config.toml
hidden_size = 256
experts_per_token = 3
d_shared_expert = 192
router_score = "softmax"
routed_scale = 4.41
balance_loss = 0.00417
init_std_router = 0.0162
lr_router = 0.00103
beta2 = 0.95
Below are experts of layer 2 (counted from 0) of a mixture-of-experts language model. Rows are named router (the router's row for the expert), up (a neuron's input weights, with its number), down (a neuron's output weights, with its number) and show model dimensions 0-255. Each number is 128 + 32 x the weight over its row's rms, rounded and kept within 0 to 255. Numbers have three digits each.
After each expert's rows: "gets" lists some tokens that make up at least twice as much of what it gets as of all text; "mostly gets" lists some tokens that are sent to it at least half of the time. This comes from a sample of Wikipedia text that the model never trained on. Tokens count by the router's weight.

# expert 7
router:093154062155157141078151136131215163123130118178172122202210132134107122150156126140141161151092122116155190109143116080172155082167145180120138125160110137126079129106125172105159121095115132189103102145157093120120106116156178137183093138126183129173173153098112125116151181137058096144170143119123159109178143104088158053102135102183100128107103133104161178107163157104123164109095206105091126118145121124151095132176125157177153088130079121080153102104112105132099146162124132149165142171103130129131122173128144129132175145150144195134183110136134101135145145118159137131117133137147106109130138125148190104186117087130120124088177124122082124120107148067120104126067167120164106071138084104122055175123084161149117102110059151117163050089152055115126045198130139
up0:145107123145094186109145150110151133053121095137051096155175105120135182152110130095121177086109136087144136130145162148161161139161118140117118060111143044131146162072142069110201105093162147160098156103115098101119117125093082116117092119148151163103108168115208142166140187190144151126120148080185157119154143116137142148137089172071141146093131140111112124120137148150124179093072145170105117108157093124090164100166141183135113121082070074086151084121094131142157122136058110142102174163138119107133120069126129170124092135114134088122159101178169103112104117093121144149154105115113154114204164178105150178138142171108099072137146244165176172119137164136087165138136135127116134142142092110180109151126224138169160110127105099120089087110112112097057139150139126
down0:162141183080185130126123124096198180184166132132143108101107093120110116099154108177122056145103105207137064121101125142129106110161143091146117181165114140079125095142142117137099080055140096137093143133096109132147129189128112160108115115110080102166144058119133141136085124123115132147131111134127177182128144075159144159093104116094108137144085140175134164073150116182145108111109091030130207154137107096126139103126106095052168165185133115132135131130117124084144068126147121144110126053164166173172207140111128109098146107151145127114136070129148064175106113116159145081107133146162121191099100130124086119161104159145105138118139101162083133090144130103138129129131120076057129158152187152069143092191082080117096086102106100096133157180161112098159101078106148
gets: " was", " is", " are", " were", " has", " be"
mostly gets: " was", " is", " were", " it", " be", " are"

# expert 26
router:129192102106138121116086139128125127120139167087115107170155169120103112076109109128092155143128133090144111104156109107127134115188144171062166103136077202176127094127143146111177132096104124172071061145138145143184156187140116169182100162183151108083167137139106123070148112158129116142151089127127111087094158120127134080128105130137074121111089099100137160049149086091193151161085124108103135156181139085151105168119098078149103129167098145140202124151090133110068112128067151102129139132098116090104135154167145121158135189145165148128132133158158106115122125115073135172118193077054128108095124043137103108126083121119109139134136184155116146139099144088163019074078110071124075111122108144103127082068060171193129124137151085124127119137136100124110113131155166
up0:138168135127143177087165124125147102144133132113122117106182121151100160186116151145133089137134080079116198165105142127108125068115113175109155135141142158121106079178100135104178103165155124113115154117077154163075017139183164164122125133120137136121119110110172108135151117154164129088182119089132010097132141118123124147140112083194084132160097129147170101166153163147148107114182074105101124134122178129116121156100144146129117148127161149105109125071201158137199129100116140143085090135088101161088145084154086119117137172139107101090174189092153145097201094171098150157108145115088143142152069131140089096134090129146118135135100090084152178112060108156154132099141224151122075140143156145096137070088167122080126135166122136091089102167169156170139148060109120
down0:150139155154142103105166128102116115151111215132141080132080155113121170187118086106127083128135108086077122169154154083177050132141103157134113047116162148125101107213083133082103136181110109141099128119081152128121094129152081149129074170140148099120128123103163120162118112142146034101042130054150122058122164043169124099158103155101067176125118103094160071133204121104142124153140126117121152116096151142127073124191124124158124123125169146149175094152126091174141152132141124150048162136127132152117104118134129108143108119091138096150151136152101105127144109100142119117105160125061167079142117186064174091131130134138105138150108125140139089183051089176111142109117189164107120123163140173091152130141130108135091119103128084080117097095048149130118131118096161
gets: " as", " that", " called", " named", "ed", " name"
mostly gets: " as", " name", " film", " said", " used", " called"

# expert 18
router:087046117128152093098102167163168165090090100129075186164161176100106171110163124101112111164089128106169103084117117139171123090150149162098146132149113157147094101143153150100145092085076139155110095159172070158161186150159152157168096141164153093108161158163110146102135175173122139077162091086109156085109164094086150105157144137155136087145135158121158117101171097136158157129111126088113090121106081083163100104108086144153135104086142123158166091111131128110118134149117144096150100163127085097096170150158156057120153107138067160093160146128066091015159153135124142156170132094112157092160099110148142136144092098174104150097155163087109104164052102073154080108126072092119106087085092118083097120110104166153077087118102185131168109096168106107072087169167148
up0:191128118116175140129186133160094134168137109137121145073118092087089126087126057082083107180069090111152149124112127129117146130103122101101106192071073165166150119124134108095180127137090177161145107129077090078156101156090110066113094086135134145098113077102184163128122172082087134124124142159108141163100128108085179167088101147119169100155106135152165089122111140142153134146121067123069097099131077098203122086113129066065120098101135080151153154135125144089138169192145116169219151209100152110093143130102113120122107124087134145097162088118152146095109152103070113184178110110136134122105161156164100107120096143098079122154114196144171147164140111108097135142144129182160061118145133145127159180112076115101118071137078080159106135121127062101090095113128106
down0:161171127108113139123148099073138105145113129159148113085060069141075172129152128144145138153135090178149141131128095128114127137134147167196146154144091114096172080170115193095107087132123134128105182073071136164106160136048085167137114163086109168125133142130111148159087168118070133104118130169148152074133129132203130162116177140133089058152148074100181181077091161115163109109114118126148114142207176118120134114121163118114125072169160141099148142120145150139169097164113151159110183148149086151058081128080105132157107095158111074109103104099131131189093104127116066181128133107124164165123079157123057076116118195108052064106160118201152102134089131113183101135117097193176141140129127117099122142114152149162144141145130083119122177118109123139098098166097155
gets: " ", "\n", " The", "a", "e", "m"
mostly gets: "ch", "ence", " Genus", "ell", "ance", "ous"

# expert 22
router:087057122134158115090138151159170164097091101144087168162158181097108190119161123105119120156096132113162102093114107138182126089136166166106147142153122146148085092153162156118154095094086117151117086161167084162159174157154147168161081146173153095113169158177110148086128177154131152082164085096111158099101163098078148100144117165174135087155135159117155126098164105162152141140108128100103094074105076084156101111113085142144142116101169135149153083111128147124125138191119153103157095147115078107094155161163156069110159113137079160100166146137066067011165156141114138159162135092118154088169097102142143120160097098191101154095160164097137094155062094071156076104124088100106100094087091104103105108117100164151074090121105185133166104093163109107090083157168147
up4:148119174116138112133165202116184120140108157132150159169124149157146131136145146108109130162193048125129117123100113157098199202086114163088081164151115149115143119157124098116179194118179188116125104097118132107144099152153175176137132172097110155124132107152096187159085171127116161126152132162138120131113105108059224150116109095160103184147109127180124122163145173137157140111111147157129072135142147072128180178165130098127137132122104139149123107111142127126175114060146151161141047138114154074176121136119113136135122121164133135124162134078149134138120119202102133153158171120107077019131111062177070122166091123104157145075188115106154147140106151141128119163122135086080135124119101120067160126099134092051022104115149142130148070138163127128103145124133151
down4:146054088171134155111112175146157142122145128153156096100124133092180092141095100067108124105142074189132087114144198087138095194114124137093159166147153147099152111105143154114112110149119148123096128161138115078183122161130099148116179151151155160134170129119170161106137081136089151171110142163063180117148161131071113114121125086161087132118139142164090110158130129138191141154150099121144063150123121084110169172110136132082140092149092166114092204148137129081156133063112086184104148168109108147125120182169140140143157190102101077146160113070099142168100111148104183135211179133141133052199161079141121104133124155119196101135136095111112113129091137127093155131131146125116130081181037179101116042122108123157093115131139115087128113134190122197102129106132136
gets: "-", ",", " a", " his", " and", " one"
mostly gets: " this", " such", " Henry", " one", " Francis", " police"

# expert 11
router:098038119112165118083148165155166162095090104137098170148163173106107190113161107093123110165099138098174109086111113129165122095147163166110142141157117145151080091139156145103144106094080124145118097162161081164166175162154148158155089145165155087122169162154117141095140175164124145082163097101116150089123149093076148109150123167144141091155149154115154111105178105151156141130109134099099097138109089107153093102100084169153150112074139122177158092110135128103111148181110137103149087160119088106078140152154139070109154104144074156088166149131069095013162151151114143153193134100126162083155085141144136121157083094187093137088167156082089093139048112081163097108134095086091109096086091080093104107105100161155082093106113179133180098098149105104067084156164150
up0:127118132158058115135107145112139157083073166092122172196105099173111148185123172129156089145074097114131123167109171079170126060092129111151141122140110108090122092100073134100185158171122160157154121078144106130146148152138137125159144149153131170122162167130163097045159116090112116130103158163190175126128208101121125131162160168135180127120170161163110150054132124100163155148137110078120154122114138122147063127105138146168112120155063105103162089137130183101123113114089170098076071184169126101129067079138136164105100108145100130069197114182098124109145144119127190146195144099165130177090131096098119162173146200145194092087154106119049184141128103085103118110098121109098104142146140135078161124149103107151138161107094131130116098152133114129136165085099077
down0:112103112095172183078119109086132133206112148106170154133121089086144112176138146072096138070105118145141128170136172088134147088134117137128183148099096129112122120127113158152153139098119148097136114149116122203119131109134095128120140114156138118165093067082194145133088108167135076117109137173116134122142077187134145104059127122093073126099113118146054120150061103088074160125118087154184109181091067127173156148119146073058081165122169164110120178159112135106172151149144161108095173103162155167070182151081105155129122101151139186159121130073130134112161153132111132115126147184164091160181124073180134162118122151152147105117092143118081133146160142132133135161097117077139075154163051180092130114136165102127103196153030131141174142137080156164160130097118117
gets: "\n", ")", " 2", "\"", "a", "==="
mostly gets: "|---|", " Angeles", "|---|---|---|", "|---|---|", " Island", "mann"

# expert 6
router:116125099151213110078079133134120169124103099203123109180102130116058103081181133114117127136122163136156173094118133113139077091163123144116109151136112185130070067098159129142162110115136112137059090150186127165109108131151119121146105143119118150132158154174066166115156163149147171127199121100136147118124131065065132094181112129125182089165107138125121101081136104123174181099115152080097061146112120120129131102127113158146150140147161146158188088156155115030094164162115147084127109145088119126135151154176141112144236108154155156086139165161152065159109194119112135157113182084092166125112110168169132135138124126126085203147176113125093149079164196104122139146068133105095143138099107091119092179106091138121098120126161155090113111182155152132119090177142118
up4:101165109140111117106082124181097122157113067170174134153188102142081218153080129154133106153134122130129159184135092189122166157219131130153107160116175110162137102146144111138082158130161125123106083215070158104193207126070111133113143156137087108162119117133156143118139128139157146076085101155198117158148139138097131118161184129123089086121136105054160117130132176109041131127157173108152106153130164135111137152104126150139165122224122143112153110160094160079163142184040134079159144187106130147131093137109122121120187094132143180111112103071118121117118069109093126079076196089099128142097109115095079095129064081103127154134079158135106124091109094128101131106113159137180132147108141149109144144104121099137106091094113137148108128147144109105064138114132125
down4:219102105081104094136096142175121056116139192136143088145140191194152116096166174150116154111126095116164102084122148142119175126131112089162076139096151087121117118153169140166152176139147123107203153112175148171082078159069130122180128168164079127103160082203144155107122124129112147142166179139152138102110073141143149167111107117127153146101126095159098143167054106107128096156162091111149141120129082197141152188146139097117158090112096127150182119115090112184079119141172121153151091142152085138140111143135097099154091147096085131080104144152174125078133128160141162111155138191096159153168131105109103195142147088077156102033110068122153111155152104134153107159130113181052122125137101152129130097111128107093152137143106122139131152104069148137069160140054144
gets: " to", " and", " of", " for", " with", " in"
mostly gets: " to", " and", " on", " for", " with", " from"

# expert 29
router:098044116129156102090125162152169155087081089138104162152159175114107181118164123098120125154092127101168123092105114143178116092152165167100142146158121154151071092161163153125153097082081122160113105147172068142167180167160142173160086143172152103111171164164109147090148163152116130085164088086109156086079167088084146098157141156151136085139139156115148100097150098139153146144106130098101093107097082095163091110120079147156152107090139134157162089094133128102104138158111145123156093159110089093085155178149155082104147103140065148095158164141077073012166148144135145162179123101116157093169099090158124123156090103175082151094164164094129097163075118078167082098132081080103105093090086111103116113118109167159087084115117179135154103094158118101081086154178150
up15:104163104189112124049106152146228079067151114143110168165124140139146092144096127159127126093114146189147057105073144105107124095089136144126126060120143108119154134116077101166084159107189144146094119184104118125140144125192162187132105133111109115092134183143165130097096111183079155135089103127172145134093052134132124100101086097118122103129144123111183107134135098208179143163142140162087159154133117137087112122035108125133182137130086152141134117137099112021148113120122126149157081122130075084141155173184133085145145171128090106115130113075097140170114126177072147102126116121193113157176096147168091146139163153081164140133144163125207119084127158079163176144117129066130100098107095127094150093126154105106088073140127151116139132112106132154130093118129160
down15:114101126172169137113172080114173146107140146143126094109077145146091134189151170072110109100112132139115155085156166122135131093104113164122178125157083042162123142066093127171141122123103154024115079157052074088092147213156104121131108164151140118152168174135151120152106162135124129135133060132163114088112150187121110179146145173133135126147111094092177141139100135147156134142141157124116117096134163115184103158130097140112102108095176188106154096112136126104148168093128175157103151131150216106124175140104084107133125100077108149118131118112180155169164193156154150101176089125119097129151162166124126109136162091166137141111134151132136064175189123123099138135134158123170075143123158179156104124123133090165129141080155170165079168057142125206118194147188170
gets: "\n", " and", " was", "),", " 2", " \""
mostly gets: "),", " (1)", " German", " French", " FW", " Nominated"

# expert 17
router:085042116137161106088131152158157160104088117150085177166162170107110178116157109091112107157087143097168100085110115143177123079144146165101149141162129161158095090147160153115153090091094112136112095147168077151158189167156151164158087144169162094118159168171106140093135171152121131091159094098109163084100165086077155109149097173141162085147135156135149089103160104150158134132103145089105117124099088098161109112128084141140147082092157128155149088086135138127105133150117140090149089159121097100091162161154150092112137087145064138103160144123073084006169155136128145147200144103124162088175100138150126123156091091189118143105159157080119122156066133071169086110123069087108103097086097095081107117108106153163080090121113197128171104113163113093074083158165137
up11:124152115124039119036124163097171124144089110134151094147164162107143139128156062114162137122118073130152101145064130133132158130126135139159161139121095068127105098184138147128144159154119117080134130130120148074187130109110125114209138117086053086067094130110097149165099111158097131143115106142194207137113172077081142116119090103090149125114209092130112096142120126150139068118116112140174088185184081123135136059152067174167129163075119142160118102114076068118118145178167086094127108156084175127130167143092119104125116123112160148078130118095122126093173136118149185138090159121094131108151114153173205182106150139150190101188142131109100116079103157129116165107175173120101111131128201108131136095172141096112108082158090151130112169125148166108111148084117121
down11:162127108107098083143105165084159102119125138140155152128165188110106105140139146085076114138092122111126149091119110162090118097157135153098205152130056147118221086125148127139177106136133161128137183128084135076101143117126120146126145157094088079153054117121106243126124172088120110143141158125094097105047143142093137106072174094173123054181125138158135099163106141119048134136101108116107143113114113112139123071159110095109161150120094057217144116123087071120126147133147178152143152124103123185157156084169150164132110152126127078189133162148135135124155127155162129106131114122091065059158080143109130134114120090099146115113122097127193148120125081156139083122075120117147097151111155109114121174136133186132037170131151138203161137107099115133132096070112132
gets: "\n", ")", ",", " and", " 4", "i"
mostly gets: " School", " 4", "n", " Street", "ri", "ah"